Weights of a small mixture-of-experts language model, trained from scratch on English Wikipedia: 209M parameters.
Below are experts of layer 16 (counted from 0) of a mixture-of-experts language model. Rows are named router (the router's row for the expert) and show model dimensions 0-159. Each number is 500 + 40 x the weight over its row's rms, rounded and kept within 0 to 999. Numbers have three digits each.
After each expert's rows: "gets" lists some tokens that make up at least twice as much of what it gets as of all text; "mostly gets" lists some tokens that are sent to it at least half of the time. This comes from a sample of Wikipedia text that the model never trained on. Tokens count by the router's weight.

# expert 14
router:430496491444479537436488512528471532514572503474554457515445559471542537505537511522462457470480525584516514523488464530520501511541531527520413487528493495453526486492492481406536499472499475483493508534527498543523466495555456457533542542496526540487445487486525431472492519449484551525489499551596494489477478473445482571472477507492494505466497454454595521471494567467459497511557448461438564485485516483572531563541511523516534469497479464565522489485462480474482486499513587
gets: "\n", ".", "==", "″", "===", "°"
mostly gets: " ==", "″", "\".", " ===", ".\"", "\n"

# expert 25
router:490440465480470432461536485506489495543481497481476578449484473536470443445520466496423524474491410492474494520479474524482502515550488466392411498500503429564509510466520437549495490391531540520504494508508509483508510422544544521580450621535462575535485528567516556492517574467540516488476482490517535498469477494525478537519550480523550542567456535463455460540483510574512480505471542491571448449443448514475439517501491487536528520596488519541506472429531432514480541453492566
gets: " to", " not", " was", " un", " be", " a"
mostly gets: " not", " un", " went", " could", " comp", "exp"

# expert 26
router:509523518522512503465549463466498542545530497487413549453480491496468484508522435522486569461517428536468532458473532576455466471446517490490423558489486496538526481472525505550563537427553540515500483542458564487475518530487556473534517529568471556492497508554503523505524546444502479488477573427491518418510504461485424528506559507528576537561508509481449402536522427489537560465576510545571586473484470500553449545549488454477524525538508510533459492494505391535529497461500579
gets: "s", " re", " Re", " No", "e", " comp"
mostly gets: " re", " No", " dis", " Re", " comp", " pre"

# expert 11
router:456474452509461487466466530496505518490503541539535494484587442508547542460531597530557479510502561514515524508466495430548465463508477579545483536503484476483448480535479444521449495533514521450491434435455496503477492569535492443488561466497542521492518496432492525503549497512551523482506483496495530599492426560520530560488484476528418488506511501455484429526489507543532444529532477493442457459480501520503529422440475413495472500463482491525588456554517500535462477566487445
gets: " ", " (", "–", " \"", " −", " +"
mostly gets: " ", " (", "–", " \"", " −", "—"

# expert 20
router:483433495526457400502495445445477481527472458493506510605506451502543537553472563497513432580489444438524476531462527471491572470470475406479545450462522542498548424485531626488435464533548439443529482474506562521543552513558544543431524485503504444479521485476540510467521518523505508509532418457428539502486522520498505510491544507432522520512496487500543445544448585503600444519409537471513452539532478467465529532510533553501408455605506469455490562492516449487526536518510562
gets: " of", " in", " for", " to", " as", " on"
mostly gets: " as", " for", " during", " when", " in", " where"

# expert 17
router:461524534559493512515427553507445489515494568494595524454545499474492464454439550493492607545498458530520449417472506526579538447539456481487569494462513516486427547553498459413411451479513494511469478485494489425463506562491537560495442522524532400527534504466599499479537507563521496457460526596483613556540510457481501521559490483503551499531549521467494557476516556497512444478494488421498450570511470505473542465479537510486516555545541447489494548567578481516492498540516509
gets: " |", "|", "==", " the", ";", ":"
mostly gets: "ง", "%", " Tamil", " Indian", "==", " |"

# expert 12
router:522498438559438512525469512460553497556461528455534483542508533462450471480451551405488493493416472432522501436474478531508536504478442473539493479482520551495513495568523468433453505461486433491544552428424450446458511541535508495497507504543549424520463471472515504487531486498490518455565483523536537542531489469488557507495426513457518465506520508526448535524506548442506449513470449433539494546509422477435515474486510480508439541488548473497453525537532508510518479476502521
gets: " |", "|", ";", ")", "%", ");"
mostly gets: " ==", " •", " ===", " =", "---|---|---|---|", ");"

# expert 19
router:526495493454558532537467516516506475561519504542500439466501442502458521489569403428471443430435497393535542482458543551476482502534497505543498511551570514464481535542484585517424453501567491528455566463567462529540437506519454474502472476490462500526522526480459496480539480487539506502554519519497484444407486424530472512490483535509398515531525484481475493522492545509484483623505435580420553519535496500460478411544473536540491440539531380468590499466456533487416467456500424
gets: "0", "1", "5", "9", "6", "8"
mostly gets: "′", "″", " million", " $", " mm", " £"

# expert 6
router:497421557585580494462546538526505501475559555496539543499474439441585463467499499500486501494531588414506399542504459494513475511483501490439526504555500518446510469502454453530538482512462541468485500515570484602397468459510512491529508529530511522501570489498485485518439455474472488473441455540505431453423540469476472514490485469538503502461499511476505541501467552549428520492568446532537588509531576486469536551508479453418529481501488509512506438463456504495579423587513521
gets: "2", "1", " B", "0", " T", "3"
mostly gets: " T", " B", " K", " R", " April", " b"

# expert 21
router:499418555529510471474426433514533614512523498503525427487462549476549517523501446489551557505558560550489492595543473558530460490511478566506496484509440525474566441490491458454542519484448532521556528587519442487405501454513476493500543494526496569507447464516490517528512446549468477517484528495484454427417502545467468552493458500503541575498412531467461442432512371459520506486617535466593552453518510545555546524500512567459522465534527566520564481495495471528593510505479569
gets: "\n", " C", "C", " E", " S", " A"
mostly gets: " C", " E", " c", " N", " H", " J"

# expert 4
router:534444523486489542507548485457460478544584451554487538454439523464463472506446507495416592491493483504486443536519481470500557478465554469474460433540487383463554497473498396536532502436518512547487481572488589495431469470513615508522518521490457437513424497543470574538423489493558442503465529496499457463516460435530479546470455516449501545433550540521518457504527453483506517469535564556518524497430492484586454526500543466529540610474504578522458476491591486499479513507509555
gets: "s", " S", "S", "P", " p", " Pa"
mostly gets: " Romania", " Syria", " arch", " army", "Somali", " Sam"

# expert 10
router:523557460485471526469461526482528504466499538493510499501516538572491514441478433531516452510528446513504495478464467477562429469501458503537463538428481514480429501528504553450569501505469487487525543427459462512466506488431444480504489482459468570444480529440461448500447487526549459492432545559510503489503513491478542537451493521556464520425498532502461518436416510476421510462521484531454425590557458592474562490474475506518497518503445497444562450470479490481505558534512491
gets: "\n", "==", " =", "–", " ==", "==="
mostly gets: " ==", " ===", " =", "---|---|---|---|", "\n", " Blanc"

# expert 28
router:542505509475487496608513542498539473549457551494579480473512524533495483566533542476470406466469485472482580453512479553515480489478461554490543486467496575561530524549452511513520453482457545497445523482545517539502496542496526482505476446503534448559575433412592460464562520504498490485477534485579522551566503517468484465555504491429526459492466540529502528483472549511493469492456445503517499518501474485483518453479536439557525476421481482446435516476528485449484481509526478
gets: " |", "-", "|", ",", ":", "N"
mostly gets: " December", " November", " September", " January", " August", " April"

# expert 7
router:455447476511488475520465523493525490451488539529527450493605451496576536455516610510547506521519549513546538499520482417544513463530531558569461578564454468467474480500483439510464490603535520456508434458473529474495483579494512489509552472483518476485478451458489509474459506517531531483536454510524498547543452535507528593501455480513389495459482516453493429525498447525543463489524468525410463502452499549532551463480497454472449525450511468519562523526530489528444478517494433
gets: " ", " (", " \"", "–", " −", " +"
mostly gets: " ", " \"", " “", "{", " −", " ("

# expert 3
router:468555479498465500525529452515505492443549411478514494600492474459575519516496531567537471581458492533520532515475572426480495526458524420469585515481456529508522525433511553514474566473485446524434516492487475487549554523526481535446502523463486436518564500511501480475476454497459476495541538503419491560486529446511543584451507423517534468458454506539534530480461568542496495535440498541484414509520538466450552493421493516478414473538517493526573468541414616535501480560441517
gets: " in", ",", " of", " the", " on", " In"
mostly gets: " during", "In", " until", " in", " After", "On"

# expert 0
router:502531516464460462566522485472457411477456470493528515519501491507460529463497557536445508481557460490501561440522480443515483551425492554521514445490556547440494529498562446430478528517542522597531422502477528540528556514483523534505518441431555452523446525495499564471514489474507486538470508456491495569540429583454520569493491474501471476484509564537448490562474425467491569509438546462486439491506538434514458485452510573564477466496470605496439448527486542578532591500489475
gets: " the", " his", ",", " and", " was", " her"
mostly gets: " his", " her", " His", " father", " brother", " son"

# expert 8
router:492493433502468439524499492535434464507410487465422409547558474529570522497496481546512443503450407473481517532439511450523492593498528418506497456490476545519510446516542505453435495498489477519508447437420502491519566488536502538548501549475486495541470526499533456466565570494500513501558426432470456509508503542518498502546520485474472480539454474506478453538435490507542482480457562497578451438487558407477539482443507558501453458532477502503518494445500565487481529430470505
gets: " was", " and", ",", " is", " a", " to"
mostly gets: " is", " became", " has", " have", " was", " been"

# expert 15
router:526501563550468521521541451498550520481471561476470472445578500582549513459563608420585419520527543460499456555527496500509412463556499479541522516492529497469483471538487551546485455501544443497535466493501478521505511506589488474454494420477542559464528508437444464519546498490541534474501515524463468546555465453518548497452524499575472477491507438452491421523506552535453482525558463516484593456541486516469505510493516499431496425479505482475536520535501548427465507533525432
gets: "9", "0", "8", "5", "6", "7"
mostly gets: "′", "9", "8", "7", "6", "5"

# expert 2
router:502542469468515520549481554475578506477530481418501395476572522548481534462526534527555560589472463512537561454521482547541496558522476513509512471430525511533503507478536523421456542513522491485471454538474416457521475523520457507466467467470497528530463488456467452516512451546438521467475512515525530524480517545512553456505567533442494542514488475525514576580493519491494469395517486500545445482517508553461469516436495493524508462437462479383541531542546488503528468507378501
gets: " |", " ", " (", "|", "-", ":"
mostly gets: " FRA", " (#", " Prix", "ง", " Date", " competed"

# expert 31
router:496514487502497588571455504530508526498494495479498508508516450533451486515568409467533480449464529412530496460565550474472498476560494415499535578508538556471488414509479524541441487511496449503510557430543424539579446525476497506508416448507538533465560523474442593499536496469540557477468517498503462531476516456473463439522508482570477512565482506480499533539479499510485525602496469528471513532587541455459470435506523517457502512470474468496593532518409518509453462406547458
gets: "0", "1", "5", "4", "2", "3"
mostly gets: " three", " one", " second", " two", " third", " four"